Weights of a small mixture-of-experts language model, trained from scratch on English Wikipedia.
Size: 9 layers, vocabulary 2048, 29.7M parameters.
Experts: 192 experts in each of 9 layers, 64 ReLU neurons an expert, 4 picks a token, a softmax router, a shared expert of 128 neurons.
Training: a variant of SOAP for the experts, 457M tokens, 3874 steps.
Below are experts of layer 2 (counted from 0) of a mixture-of-experts language model. Rows are named router (the router's row for the expert), up (a neuron's input weights, with its number), down (a neuron's output weights, with its number) and show model dimensions 0-63. Each number is 128 + 32 x the weight over its row's rms, rounded and kept within 0 to 255. Numbers have three digits each.
Before each expert's rows: "gets" lists some tokens that make up at least twice as much of what it gets as of all text. This comes from a sample of Wikipedia text that the model never trained on. Tokens count by the router's weight.

# expert 184
gets: "b", " f", " F", " B", "ab", "f"
router:066176131070120096144131146160140121108120134148101177102134110102177181180077113128137133102125153112114125091111159132145143132167100102146105112095154139149164116090118114140163103132164117
up0:060149115182123117111139121108113125132095092110106114175120128063065084149088145126168172112122126194120143105169089089104091161104119128140121099098098161154099085114118129138088163121096156
down0:091105211102140117175135101094119079123120111137152097110121111093095086128144123091101111118059083094170148051091145153168089095137099104134204096141149156131095161146103136144111122116125220
up1:134166127116207140164129069101150162143096116150058124143137153087119105164116096146121133115102114118132105075173092152119169124114113093105149128142163142200081113106120084071138165168100133
down1:132161161103065097129156163143132077116133173106120141116142067162140142145147142153103170130162138162071135179117103102095150190106116173158193151141094168092135080130138123118146154089128184
up2:155042130082159093090125174157118140119090116137098154073092061113126149143097086124156164178105071128129122103114182085139110173114140148122079161109115123157155146139182123149092154140142133
down2:101101129105135133158174201127135096101113085153182146156089129184124161152140145116154160151194167164151142104086121081155092129110151165127142157129166119138133130211139146129188119145141098
up3:102171106142081104163156057091166151108156139129096130162118112097117207144030144133137131189186176103209105115137155173111148157143182183123113111157135140080108186175177115170128164092136134
down3:158130164116079095059176077117126119108131172137102129116162187042087167123147152140080142093104124129153142100162125164119169090087121137146124131142125196129162097098106109179139065088182146
up4:083048204098102090168175045114118154148124155152140163113122130134159073165138139145170093111070090138104151104181148106133115150139149104126069113061168113148142130126109094154123118131129193
down4:117090096155100152129163165131210136080148067045146092130083158098142137155159123090127148159161078134172128141109128110078105104129110159136113064164110146084109136166201110087144107115090190
up5:124148137146173122082140165136140109124123090133179173082041129136140119134107093116130118088109175111174161186179085115147132095162171130128123164121103169170098177121124113133155139145143087
down5:048165113161118131144095184128108090069137123158121173126057140109135099174150160142109142107090206155070054163186130148093138126161148120091074135137122139086136110092133089146168120154199137
up6:138098144085084095124110139147126103109127125151170133127136068114122135169171139140105095136180110113213133116143172095125125126078124137152142117139077128169137173098166143132195056118106161
down6:126115142146143141096114111126128083083069131102156164108164095108113099134083114192169065154098159077113117071098187069059146142178097200138130129118123143136092134104164127110143158169110115
up7:083059139169087116105118150139124138148136133162105108165110116141159134088106110157130118161087182118080115097074120131154110213104187122102111081181209171085131092113166150144125100149138080
down7:103177093142124152097133149116161146105141159122097099155122162093163086184113174119079118104186157136138176085128179115177173130139125128114161123097166160183132179099082131145170135130179106
up8:047142085083090147148158109104123122109132158132093094099114113192152166122117079133100129130108149120117148059112130091151109182160175105137136094086137161150086063140088133103106081130062117
down8:099118151140118122132128212146158160071209147161096168114169132164144120109122144098148128090107126121078078189153187173095176192124068108178141097129171154140153131124212140146126128136150123
up9:126089156112133115142100129157118186116096149138108072104110177149094101126175123121086095109134188067129105121161135160143137096109233103097108116086114117135114090132131112148072152116164091
down9:111102109156129117049143113178118115202120151113107146175125145141149170136144090132083100023123156094110132139213124092136160143156082143107114112081143159181134153111158119079050148119195162
up10:103144117109127108185136146098133086147153144137122131093142171096064117102120125131133149062066116081123148136174135087143130119141148149130147154107083121183145134098132165153144132103143072
down10:130162126139118108172134147169120132120057131227113116123126125123066116131166112111089116134134103096121141147071131128053143114122127121138170152122204120133160103129102134151096124111132046
up11:186134136139157111090135081098126105130127102078164190139140143083154135068158120166172073127151128105106172189119099124130136056111180141114148154151113166157159162132147098145157153076140067
down11:125132142192120063134123079063080102083109180102129124109092162120138136149105163122124165157136080099145136154087159135098165098101142146125128147108100093198211046127132089143135118147081138
up12:116103140209177182174157088127076095105124104111101089147104104182158071120130135146090110097084118071115132092203127089113109138097126171149127119143096231082095107123111132136123121080174182
down12:129180180152099112104145164154114135055134106093178091192157174095162169101128132152133122089111102161158083105076155158136144137116175176152141147132049126073103140165119132125125129071096120
up13:132209157129129145148155098186135136155094077125122117141200201126095133116175069127122099096104133152101160076129179133183129108090146127119103154142093138140182141111127056149122100121127073
down13:110103185124131072134068026156164147185123117138149141121203111108126132137157165157159122081142111164112091102160156144123121166097104109107108162086095096151138126140141137117131138178091157
up14:146173081159117117121139152104135034169152127127143129077150129171129149075102184132120112159116117172131145153183169098132114069155078161132172114143139153092126123106116091083207192145107156
down14:158034126122097115207125050126145155121103102094117171107138159098126172115127145148204084108137191117091126130141159148097133090142146153083059174106120116151052129072096142154116120120079095
up15:126112086185138178170128156096177177119125142152174158117167099151088138133205141126148153071139153154074150142155153102151154151104097141116131195126137127129178203086171123141125141102179210
down15:156105072155181164107149127087170112147183095132134183113122130124129082062093093083139108131193104140135080155092135106129105148137171134099132197140070194186108130146153153144139168138146125
up16:164137098113167142137088129117128140130162118149145136148171072092146108102159123130198120149159116142161149160160125204073165192126070116132115110127128150087112225151111190131151101123100150
down16:144183157123109135094140160172153123169078163174104098079106141142170159068130175130112119075152053120146114123087122069166139070116115090151146158161086107101129105146105097137167131112109136
up17:081111128085135199131104112090107138138111075165114070113150153155135081145145113091092070132100129112136127102090094114080075138087084123068143125097123098148176150097088153188107098131139167
down17:081097132149084168157120125093129133102183153100158133164086118127079133154101128119179062123129135107124150105172165154129127128122128156108140165150092154166099091145140187187130105153117104
up18:129181180150137176174187154111067085151143165144118166116128104151170160103195075170138115134140105128224162144139115108144043109066121093167105105155118082155132144162131160108157197105167159
down18:154088098101130142134123165131143176141160183172151137099109165154131140168124186168145196065155126099138067096093131097086175114123115099182145137115104096157077099126118165156091097168107128
up19:142141104125120147143116122109156157093109098114096024204145151102146163077177121166064177092130131127123130076086124057127166121115179082152138169133141117122150090086115126115108131176162078
down19:135182103125060114117180091094118149102126112134115074142111111135123142127154146093140100134116176085143125127073104086021177056118151116167142119128129160158166172128158124127148136153125159
up20:048124125126104185132087154104152128139150095142178201127183138112079090121102139133220100135120087139139099126175088156132162126126104101187094118069103148105158066143114119124127120082127114
down20:108100107146122075122113052144172164124178073095143127163162146128152117109167130162185123118198117155135068112159146091136101172128109150132173092140107140170181198165108117169147155169143180
up21:139151112074166126104115073154099124140119104202112103116079118141126132079091142149127054176162127126210139083159126186081106145126101075082118142121101056109138153132114181145133119081136117
down21:125067144074174140118129111149172142071149103095192138096129200160138100130111110065139133134116129161152109079146112078186051145114139172179113107101087147138139106124141080144104086170096123
up22:076162104077113128169086090137141113109135176164069122065162111102127127095169122114107117120144105170148110155123077135104141091070186094134174154121094125080121108081169153142149135146118086
down22:138132168143113145129200116156101166136134091166147093121141097112145112176115149088099105125128107143141206174089121100151106141092155097111094182134116137107186095108106113216113126070101104
up23:135105131117133118200114103126099164173125116118171117097134140187151120055118145123106159063162119099082095123114174125107125091082119136165191155188102093143087092088150073151103125129074143
down23:119102108093152101145132082175119120110107093098104102078114137125123104105157121109188149195119107133087141097097127127094059185116135145113064119117091124090163112144129081115174153139125101
up24:115155106060109148145168110153134125137181118144093138165205153120150119095123136099151154139101132113140063069085160128159150077123128113086162110094113076168144193152129102139115097162146087
down24:098076113200185177152128134154138126186099143099141142127181120173106081159137150113132155155132108088142169174122124133092125068145174081119091112091159088154155110129114114137141120107174126
up25:114069175144068194127103100092137110116116116171121161167108145118101092154146183149109126106143090138092160064148150093074132085120167128182108119071093061185118156149106152170115118134136120
down25:155079141085159161127156110130097189178147125076150127160143086136168124125135153145140089156095089092188087119107111105191126112116106145095150138141152069124130196117194210089159122113163134
up26:158121155107160092110150143098152100169106119110144109149131159137150146094101072160036131133092122130100167147157100122136126144197130084142110090064144175095091107134102125196177182149144158
down26:106098137089116085155108098145083122074114136128139140120084160098151156142137124119147172120090127162146094126167162138174176124058101071125101191093148172105183111103129089135136130120130177
up27:115129149150144117092094114118103127123111127164118121185135199137112084067127143103104134130131097128102155108082208145051114082090119111164065087110180163139190107085098097102164114157121183
down27:110166134191089173182119192079087173158097121158096150109128064171154163134155119161140182107159124128121098157132138109177135185146110122095150129176174063083154173052138176066088121101126111
up28:115139099118119132126117070107204137146119166114138133123152132111138116132093143131130097099089127173142098097159142170136064175078110148109132095156100113211131113170169148191131125104134153
down28:138118140145139122173116093092075143070144089140121140128085157129158062136130105141170140082137152077095102169188164125135093128082125171085104167114151129167078105126094109124134116058075150
up29:128099146164090121123159146198145077151118136097137131149122047102096101114115137124189086115067081139084094128107062128119131134111116143132099105154157099112071167163154151149148136159172125
down29:097131121111115143082124121136100122159138160112103162148152082153151089059143100139192133145105149142119163102139094086148207158129160141138094063133101159072089145151107108095170066137129101
up30:127179088113102108141157107174073141116104118091152125140140109098145065052087096168131078147125084160149123102103144133154086111113168085185113134140154149164217113120136169142150121147149116
down30:112053111047195163187100151098122156141105109128129111115165123099125111104075120081071123130114179139093150086098093200100141057115109122178103086179120133185150115154129041116110128118148080
up31:071081106127133158147076110103161123080091146117160106185150036128126129120107114083119151093113130129137079099148105102153156136111128095083188113128112177125108158139164079104151141255120122
down31:112144131084114159095142143100122121077131177171133088153106114110107153126176164130132147167169163145128099130111172182157141148064098092149073129185208146157098159144112122071138174157109083
up32:079101115185150096158151149110062117172161129105150112103156165126090120085150203116101136120145087142199078092096127178112129043134126157080087121122110144122105165155122099165162118140127148
down32:141169117106187132105031119164102183159116140125138148138116129108134187110121126145117093114157163110118136143167159147069204106185078124175198111143117145061100125095133141155116145076205184

# expert 48
gets: "-", " W", " w", " D", " B", "W"
router:068136137158147082135134137134132198170102104147134102187090164077130101133192130193132143139140142109134165127113073179159158187159142113121125040101184077077135131181064095095153084123174129
up0:109131167092202103162110119126127114164116121133188095120135149172105156087114106129096183108150113141172040109092109168160112137166115153150090147085124109111093153094105158135123117184137084
down0:210143127185137120159114148087125134084083097118147156159179107183119111096122174190089141076113137127139077123158087136172098167081086090083137106040124120157118116111112122147151136109175179
up1:055151097103154087150140148139107114127169127152090117127089125179137113116158196179085052110102104164122083125121116146138134098137162166131109110115145160149128167177114094125135033131149228
down1:095118077147157130114125158073118146161094195144136126122101150058091065137128134147199156162143174089104135152143056146158162164157064161123161132098176125124112125141055128118137158145139158
up2:139141154161134147148097129135150125192089136118142119181152111106119057096111071099081110091146097076096080164148180133055105148103146132137198134176153074117147070127163115124086180108121135
down2:190161089118074118124100177175118110075176133119050113105139084168079082088123170131188165136123082113163130057074171113125137106164130119126121055124111151121164108151112049153127083109160147
up3:115156122117140120111162185136092132106123133106099077163082139125132124172105156165124074160124143192114106076138178099185087199131122098129071093099128091120152114093114085127112141159132114
down3:132108177113098136160109150131195091126152153146149105129144161135161114129100105114108160146113085121082167117179122153087165077107094135110186078171081137118126149149120152141138134077107097
up4:086103098128133109090137076123164151111136105113167105157165185106137087099060149125141096137080154154093122122108097125145173137112159143163061145118118147143092046111133161127121111085166081
down4:128128135104084112114136171186103067152100162089139135126085080113118092127150157167141077087173128079158187117123175126144109167073101140121134110114160168105105093142186055135141161146132150
up5:106141126176151139116116160076192091142167163173114122103113191151098122123144173138114164087136128131106136133106141162129166152079030098097177109163167131103124103080124177143101127091098178
down5:148147117096083145112138058132092133111115144132121147149137149178119086218125050115102139147187162192158159129142113164124090150172127159138109150171124130141074093140090117111160092148113138
up6:122122157174176201078133135093118082103078127101069125100105024112146100140119124067184140108030126167152158130065150171098146171099139154114139159161113080102149143138092160111106088116141112
down6:152121103133182128137060144109110197146121095164141145077085111120139159140184098159076137138126062121158101093059144083143156060146154144120091206127121118204153156081156174153135131176137134
up7:147099130118105067159123123103183047122147115173140179158106109081129135140156127130076106098165088114124114126111068183108108123171108158151107110113142107113086180091131166104172139153026115
down7:072080087120153088187131163122090169159094124126075178093148151134149130136174140134189127131109098122139086083135136095090137108144128063116098090062073141130128100117105215136117169137118174
up8:138117105121116117165148077181110132153112121174134200133072129091130119155143119083091141130159054126102113109096157146091140115141118163131153126120202116186155134163103186130159113098179193
down8:155120099140138144091111124125126123176109100153137128182123118141073169136158110174150077151129177114137122106157162119139107158145141083128182162143115108109144126095113103070149181077121115
up9:091070102146117172110140131126097071084110113119154046108126081142140092144089153149110107119110158088110137103106147131172129153108120160134133196141107160034149141156114097117135128100151137
down9:092149093072126088174122157157150076159117136135151152078157105191088172100174091151138093095105108092093030097111144114108133105132169112096158117065079129126147127100176130124164156115126121
up10:088136179121111126141131134084115110123142078099103086105073139136182056105179103110160088110115136133220123209137129131121167127122155145100074137153113201103080135074104137140157144075150138
down10:101104152131169118106143138128099151158131124119116164164086132125103113108141102103144159054086181137103156179170112162078104110169039139136167114159160122126088112191146166163128165180083108
up11:153167098101155167133149100156162187100074157178116127184121094089152122134035112103141163124155152137060154131150183176145155148106159173091096139123125132141090128115157087163146212133150100
down11:114056077152076143133149139146124161051171108162134090179131122172051113098093096121114116116099044125160103166184115094108158132102113178133140142119153150126166111088165177167148148078129111
up12:148146139117118151127153121152143151185067090112114118140107075100103081052122081154141137185113130101127111081136093136160112106135165129212159140144107191138108122116098164162077080136122109
down12:109107126096111126102149102111158174185117092085112071121094149094123138188095103090149123082141134143164173058098111148138126155114139148109084112073153130112111194148164130172067122121168147
up13:065118133138098098117134127150131113160068151097070122152114176138128215110118109103099107157128120109143164100141083111187120135195131169201128113069117095102145169101144121161122164155157096
down13:122162133171093171165168138173102136080139167078153168136148099104125114094103058081153140121127103154139214181077159165135084161175100163092118087087134142144172130132127178078097099130177141
up14:123181153121121032170094087123195160173069142145097139105187140127071188115161152105084064136162091115129127096113137142161126154077115121155143137076180129119084117097104195074095114098166126
down14:133153141094186143101088065091189151093119131084182091094169101107184106229154118153146163100161091133125181144148155148123182138159137158143158140135119148116133110120141126079102139104137169
up15:140124128155156105134195129116121121164126114067186122120111181155153114107106195083132090131087119149126164151086168130182155150133133142124119161109161141118193084169073115096159180140138088
down15:118089154146113128124144082114142124122109111142135098118121133095107113150133159148081120119139103159091143137127148121099131107084119111095183119140138121129099194105119178170161100148130149
up16:130189071139153120142131124112108098134136056139147167132152149166071173083149091112139130122104066141141138131201179144120085087106100150172164117112112168134162147208112099139178152125127102
down16:126115142135128125099150094121162027137150063109069100076135111095104150083078112147120128144085149129151096080095110150070101161085157140122133147108123117153074133134129063124117110070095155
up17:112132144150060104164168130145198113110108142170160107181076085143158100147147131121069142081082157090146028092181106150147064150124123122182141105137128076105118117139109161140166193134163152
down17:155165079139110191113157130052155188135086101106134123141128180168093092180150082175176116141142173171139116150084166147146161100131118096139131143086144179164117128144111117118156063190140126
up18:116153169136118147090165158149154089162116100161108095129111098111147115106116110166173171157150131162153153153194136137065141154087201115114181151149146092081139154135108108143104172145129192
down18:133125049101136115111112126063133159165091122109129104143147107148154121150161131090058114129127118121107112073052116127166112150110108120138075085131185128108120144096094084092143067122138114
up19:107082145140153106146183126094126174152037150104196092122070134109111075164111181136125109096159103168135126135094176133113146133101166145152100106101163043074102063127092079151166113134125196
down19:054136065155066096107199143208107117095166100164092121151064156127142094153124150152162106149154160121098117121105083156122151172189127177132172133134054102144095122066129119129167105109126090
up20:105144125158111122139137123156066150192143116189148174100106130108141180115127173144100125113143084128113204156160136117168133162151131107137133150132143094157143104142138034095133111132136184
down20:087149102079109119094077156140176166150181141148123079190124099147083138084133147127101146101125177102100120122127064167101147146160103139098121131105178148124109143169077151109132137155118153
up21:157140085142137142118133092119145109099092153155177168127168156123096136064169129181218160067088132106107100154135111163139118097098141137125080126038083155131115098188157136140129137173071063
down21:122122107103165156196115110117145113105166100096177103136137096135166134093099159159106187118118135109144101176055109100154050092088134119083153135099122168094168069116134087088124107146148118
up22:161166144112178116093086174143116118155071125096118098189171137106091125035119102126098112146093119155145170097131173089138110149173190175153134163123125126108119176094087132125109198106090120
down22:144142162066188134127127014121120110075189125095171167140107072116139085122152156119091166121143085192091107187121097133100109083144117171151091130127150158113078156113132073133155168057165124
up23:104143099129137109061133145096154083157166141095100141152137083135048140083168134142125076097065143117133175142171097121148149181201176124144088150121149094088164119171080125116157146119135130
down23:176099102122143153075130061152097141160104079128137122076151137151114094124137108121109118175193148094064106121115075083089121134088095207081127076174087115089145138081131141110113153165094123
up24:073115147121088143113100143062134158150068096125176134101150149147157138159132150170075132127148037082143152123138119150162171066113086061141176132202094164147128147137098133139120096123151123
down24:146133135140162148160099153106091146107166053109072103161130212073148118131107124093142089133146050157129061107121093079144112125152122160071149112170168092157100089088091141102135081118151072
up25:103114085122067099124139130083075106185093154104118096121139103134143080108131126169080154135143213091189147079101132138140145152122181133140072121126186118130132129122137184133074142164136077
down25:173147126138164100078109123167117127143094183100146166133107049129135102098137168153118113125146094114170086135100083111147123132155118044113107166134172121092086163165090197135123106114129126
up26:113089054115101095165136100149135108170178123074125140150107178154067081180096098166129116081105130101113110167122114078152090091090184120178110158127147107097126123120117142076071114154116104
down26:152113132138124164109148092120178126119089127116160142162147158100149130099098094121141156175159180150121183159133111131087162156129112077120062099120190115117113176154109128108147128114132148
up27:189098148195139120134114133135094116109131146080118096140110099095140023076120107051164161099126123118082088124166153088131055167119142136090087163143125107143155096141111117117083102076116138
down27:150116156101083121149110136131100112132192110138098087079147119115127162075074130114020090097164098134127159080174141089115095109097193145113138132133076103083116093049122135098196129129128096
up28:140178119121146154154182096102107122082128179159106151151089157155157090094198134159122078180132121074070090077129117131177176079084130091133106185146191064134154131145120071127153165134116098
down28:153106104083123153148161098135192151164167115093150087123143166120093095111109185110147190135114151190109178115153131072094024126141151110069153126152105109116191124160163140134161104185059123
up29:094091132121091181134138135157130070143054150159150095092068129144086160096110140089127129179189185110153083095121080070123118130124153111176134126105098153163153128181152145123137115138163117
down29:139113146158148180130120110101135087164136199119126211117030129161125143146118143102114119136102152128155145126173110093146133098143131100143147169109085083151098138147096170143112120126177092
up30:083103086098095157143144090125113088146170049115133089085162080100151091196159111078124111123132152099159131169091146116142148126089149135079182100136131093082127121132105098135158117094202124
down30:180157180119194118124120186158099092148110151113053089130128158160099156095139155185168117142087153090119086110135095163157084119112123156163129116209108135119101114085122118117137164133149118
up31:124112180141136090066104148112137132166204062146120162074094124151074124088190131128054104140093094070108111091142123111121173104134127129141158155109144153109144132096149134164186110098129124
down31:112163136144156142132076062147183085129127149149163146069110122133154167176131138162071092185153106106169147089157136126147161156132201166119117169102124097106163093127165176102133102133116078
up32:139102113186142114072134122158107109171161079121169119129115085094115125170117192157121161104098183090123189164111170124128112107158105141169057183171117096125109103108037157191109183137131132
down32:051103135079117129077160101090123180146101105160118175126118168135092224082117176111108110117108095193118114129128063084141114141141139123121117113105113131133167127153102153158078149154138143

# expert 176
gets: "b", "°", "′", "″", "w", "}"
router:085125114093108180144139131116176199090113140174182142132173179107126189134120073107120133136127175217188142107083171130140121125181049118130128076172173147126122115134189119125175162153167144
up0:132094114142121113136177075109131098153128107162178084101171073091166083125146121134093113094130097146115134138091138131127138136127147133166146113128150089129114092079090105173124106191079132
down0:110163195159115178129103141171116120098119072129142130131162150118114206128155148152166154200142163165105144134092153120144175143137174160134136100139080152183132179096084145134073130135162094
up1:090101151113146077146069113134183056096142142153188131108109015168193169112170156127118131137103115193153143073175145131159109123113174111109094140146138118076113047134109166188161158114129107
down1:098142066137142084120092173106123143161153101142169102129101101140120096139141185142093127092151117128126108085190193053137143164070135152147095125084195125202158162115071109151133176138107133
up2:175138151111159115130099038071223153098159157154096109102117146121089129156152122103127112124104104083091135140146154115134139053157093163129039165114134108130121110190181148162122182157103190
down2:133080113111109146081133142126200127113196136093109178149128129133138128142139120119141138112103163186063109154173137086130122137109105112167059117088153156105115123161098148147122137145117096
up3:128150157146091062136156135169074084146095062104135163126130098127135102157168091120126103146113144127116158112144111107129128204108199103113131079101097092199145096115108195172204078109106142
down3:138130135138162096170174098084096133130093120144111164132124112176082174111155109137133144093150086140116154058175072089092131175065169072133122118096040099140147162127104042122120157138092157
up4:189113152096080152065180147109161147128149175102171115161080123110123138092154142111088132119069124176132099147148101088129122106111149101077081105125129108120103083085138124109119163149115122
down4:147132179122126116133158148099138093120155187173106143105158155097138158173113158174119086047141119139163076125148128095136119138112139137151134130133167170176129131202184135132119143154075123
up5:050157106180104117121133039149165137170092140199155096152134105123175139143145115164113070135133132158206176128113187117061158097164200130087104129167080140135205097101129109149135172136159102
down5:093087072178140138073131123147106145132126093155082125143141161058150039136164126119104160148115162096110093125107144136092114130178086074128069176161171068127105156101120131080127083092127142
up6:107122104131119159131165087114169096082134090153129148143171128134124174102098128084109138172173139172135092056159180180149173187148145151143102103121107122051161131184101137119130123113129188
down6:197100104116145145104109132097155136085086123135120142154073163143119059130139121132115130100105168181111121168208178143111167130140073105104146109157176141177065100128103075137120068103147138
up7:080179067132142193145151054127143111179135141143111102102129144129202094097117111143092087188122150206137092138119104191130157192068143144128106176139098076118101096109116122125106134110184121
down7:153138101136141134136196118128138134139075105206116128095132128096101072104098103160117097198154130133140166081062183140120086142127037107138127167186083125159143125085117056146126121081092126
up8:199166073096144101123164090132114180140108183121205170114089151129124104096111138156115189111104178179103122104097202134150121120115106115147174133125152124133140100116114146114121176151158168
down8:086141107119155121146110117134157116092140179107102139164126132183146143096115172139149144113114129033152094162091044133211128129113138142086164173088145129143138135107133111110114061100176165
up9:149187122126108148131102118092185189106121115198122187116125058064130111084071141174168101071175095142157136136112119118116145087092098067111083152102092131187106114147164116075075140116105077
down9:108156115129071154163074100120150122159147132142065150126124131084135106088159140203123123097094183072098123190125144173151095110141165176150095128141134117075140076144179110105097063097102102
up10:140143121113098163184141093134105101141127168157079167115117146132131141160080112077155087169077122129109154116157121147156141123160187137125103129101145097107183121075188131129136191172096139
down10:153117081082115104154103125128100125153120136141131080133185170115140146111150075113122118111094172169118125151164122150118122125099097116168136178205185128140158116088114081166201126098146136
up11:113084145179126155153143073176127098098093191132150167111110147110093179117143141135098114089144129074126158132148198104124153156134091091094052082144152126120119094179167137172151130083184107
down11:182093094124140138090121152146175157110127059141087111174138140131166123127183093105101143144184119103081122081102186150113099127109174122116122095128121097160081126081125073084117116150172132
up12:120150153114036076128117101147168109138121190137135095088106145164121125181108061098117139075129071137095081065176093102117150100142158141115097123145162169126121174089096134117171152138177104
down12:097171132158094158187116165150101158128121074089172171079135137023163199106123107059159133081131138142131202131145165123137165121110135154180161071094119152139114139176167120147127098122126137
up13:173117125097074120113126067123180122093191138134162139112064173173232178110114127191091121143132091125128136077149115169132147134132140116115106151109107161111136138119144173144123134094084127
down13:168148075080089132153104129138113144109105108141113074093165107153081069177096127106140129127120139125145151120116122143213176137137058181146139102153158106117137130144156075123110121113179115
up14:181165155109094113091206081145101109143147189102160096064166094091149111094144143136148143127174130120181100119131066050136127114165130145090143157111103155126142144054104142135098133125129105
down14:123122155123149119102135127125099043121078177133145153119171118126130135181120169148156122149083092091118149067115087147090112135132139100094127096079165155098187155126152161098149128135169089
up15:113114136178110097196179107069152097151188153162073169075133155152116103121086153148096141155169117167184118142099203117130154134118115140160125075174108136149126144116114191064119164140138104
down15:109142109116153107141176192158096107174084130096090123113116132133163133080143127187123153150154148160179148060204147096119171108122158145138128136128112134115156117168174108096168116114164089
up16:164152155058111111088125096167173120181150170105112131181099119143128073073066107194091089157111156140111078155097122100128143073136176127190122166140141143158131144152138126172133164154102085
down16:169158118140108128154118184142190158085115101081131156142108109107119123138162137167180118159067127166142142128099113070092167097099133076104047131154095113126143141124127080088121171112147141
up17:050114115088108108123117109049075092189103110144136083140134120137160130091116130089094110122138120166193094124080168178126108127154141119126073163191113137101165136112191155130096137086099119
down17:142105132158108133155123185115114131083180098158101185115177142082071164128102120126166127131138144164128088152155178143088113227150208121165118131165108160141121075110091138112145083120119073
up18:149175097085141070121127122144164167126164132133126102078057097144103112118139097097153165120077162109080083142098176086071188118159164148121140091146091118083133118129144088166121150134208157
down18:109139143101135134143146066130115136140145129126169103129178126220130112124182130100085181123089157213128081070107156072146150102158201112102152137154118095152110150156106094160140105114137140
up19:068167140173129176157174160123152138138137123094107119149124096114121202121109202107104113077188121104178111137133089149098179077094134081106136109124073155113083100117085121114145172166072167
down19:083143204240121107160165081127184161082121126138100174116115116127139095096165136095111138118145157132106138101117103201158135140165082157100137120073125112117080042085109120130155128150167152
up20:099144126115123164146166130166150204056116072143045159169129068130117141125083123124120158088119099168120139141140094097161120099129154110137154160126144111121135094177120103138110108170175103
down20:101108165056117154085143106207095134125169137138105162164135110100138110110153140099120079155137119089146142156079095164133118143151071160115137172153093094149141087111141163144188097115049131
up21:136046122166080140047143098160187123133104156062161152112114167125153114146119135071146150076089095137153130170179125097155182125130079158121161160152129116115128107108138111111138118157175103
down21:192116128133097129086085095101091118163128157118147117158097155125103098073135098115092096073107105075159158138181149093117092132172201185104158144105102139092137129166126143068115175133156134
up22:172146087131142152097116090077084169147114134185122105132090061153104114108125140135157116153207064125100120135104061068148118101123135131121194157159168068073162130115124118169109137184097131
down22:121118112145094140128135142107105138120069179118183084120093093098125072035116066145130147155161172140120117126152152117168047158076138202119145118069099094081102115140140162182069064132142173
up23:121172101112105098091175102104124107203129110143136137127144127115081192038184117135141104150057114122163148071100127106151104167136172130112094156111107130169157170142167146151180172082135108
down23:167139134175172113155127174091144168048095111133132142143135114102201110097118129109155119109116114157112112099113100078131134122117130122176164170119175136106126177099154180114122087106140115
up24:159096109150130042133155129131156177142115093183124114135110093131084153121105189095177122086140160168132156097182138115118190122205123154144175162127047068108128118157137171135159151129133129
down24:117070206121203105124106182064113125137138187133158111141144153128165120083141108132126149193132127172091045135106089105082170139170146103160163096146136122134119109136126086128157137118183138
up25:196154127169157104148129182162105120192088101111080134096136113105164126140130104130116135089059090104129188137186164134136109138132146157098119171090107146109119100113081166187166137109170089
down25:146114162100109122152061136128123194124153139119111135114105140153203088141070087067123191071121041134103121121109079087133121125164174122089146117117155079147100080125107080085093122184153089
up26:123122179123033117103087088095171135154114140165148087098108133117108152117076057144126136104055091196155150160162155098144128131169078110095121117159106103142075116126166116151141203112094161
down26:155092143143099148130142200117100168107144088183077182100052138081121157147140088189087144149178144104129147132160146151162144133053123094113105135076128086151182102082116138103183136147123152
up27:178162123124136113099182135179124159202143121114121130128099135149143072186120131089086093137111126182117143151102156101149154108081129122155095156167145115077125162129120150159197222109102109
down27:111153137177167127097130161135104154130110147121079062138128136097078140137111115097167120090090072126135113129058176121081134158164180080118097207153117155171180126098108126160087165145158163
up28:105193120140139090132120175191096106122117104113167121095140148102167080151176106080149069150119086151185165112076113101102171143144117178099113112067147031095165119162145074126111132087115127
down28:156181108077126080130107120166085151170130086086088132142130126187168160143126138144174122172149109140122159156108113107139107091140114150124124206171108079182173165117128084121147194091112123
up29:156165108112181172115134115155095133158090142079093150104120100155101111093130121157144109073098070098151090053082187169189099125137152143127117125182090076126092134140159168119142137139129146
down29:146123093120140109089123129150071163157198117114118154134121152097127159161120119092035144152115180153147090115150147110122151101179161137136153183107147134165149145177114110126109131075183163
up30:101122148064128148166120162082134070135119090089177112125106071063138091174120119104054085087131164094126112127145170157150121161110086158115140153081144182117122209119129117112140116133113145
down30:105127162129145103127106110227119090193168115149199142160107163122107173102138125121108090125163154177130140166116136121034067132104109139109125109097129108154124145146147077143101145170138084
up31:085112155146022145114114078153135168145131152149116149153093118160122138186117101141172152092110138114156150151155120052141185097175063174087074141125139187148088080103127075076137127160130097
down31:137137188122142085117079185111143126130105123157126166101064173162117144124099121157104117143132129052135159075152140183094169084126092104131092176161125122104079047131156101177154125154135133
up32:103146139166157091144161119121155126193091139137112113121104087106070123127100080099119179084165165171083118106101183149071115134134103066125148135143088099174162162113100125137104156200119173
down32:119132119170117106150123098103108181131096098081112123059055099145116158158160105159139137180134144138135089141145026152147163180165104126109151124106094186169095118119133138148146126125111157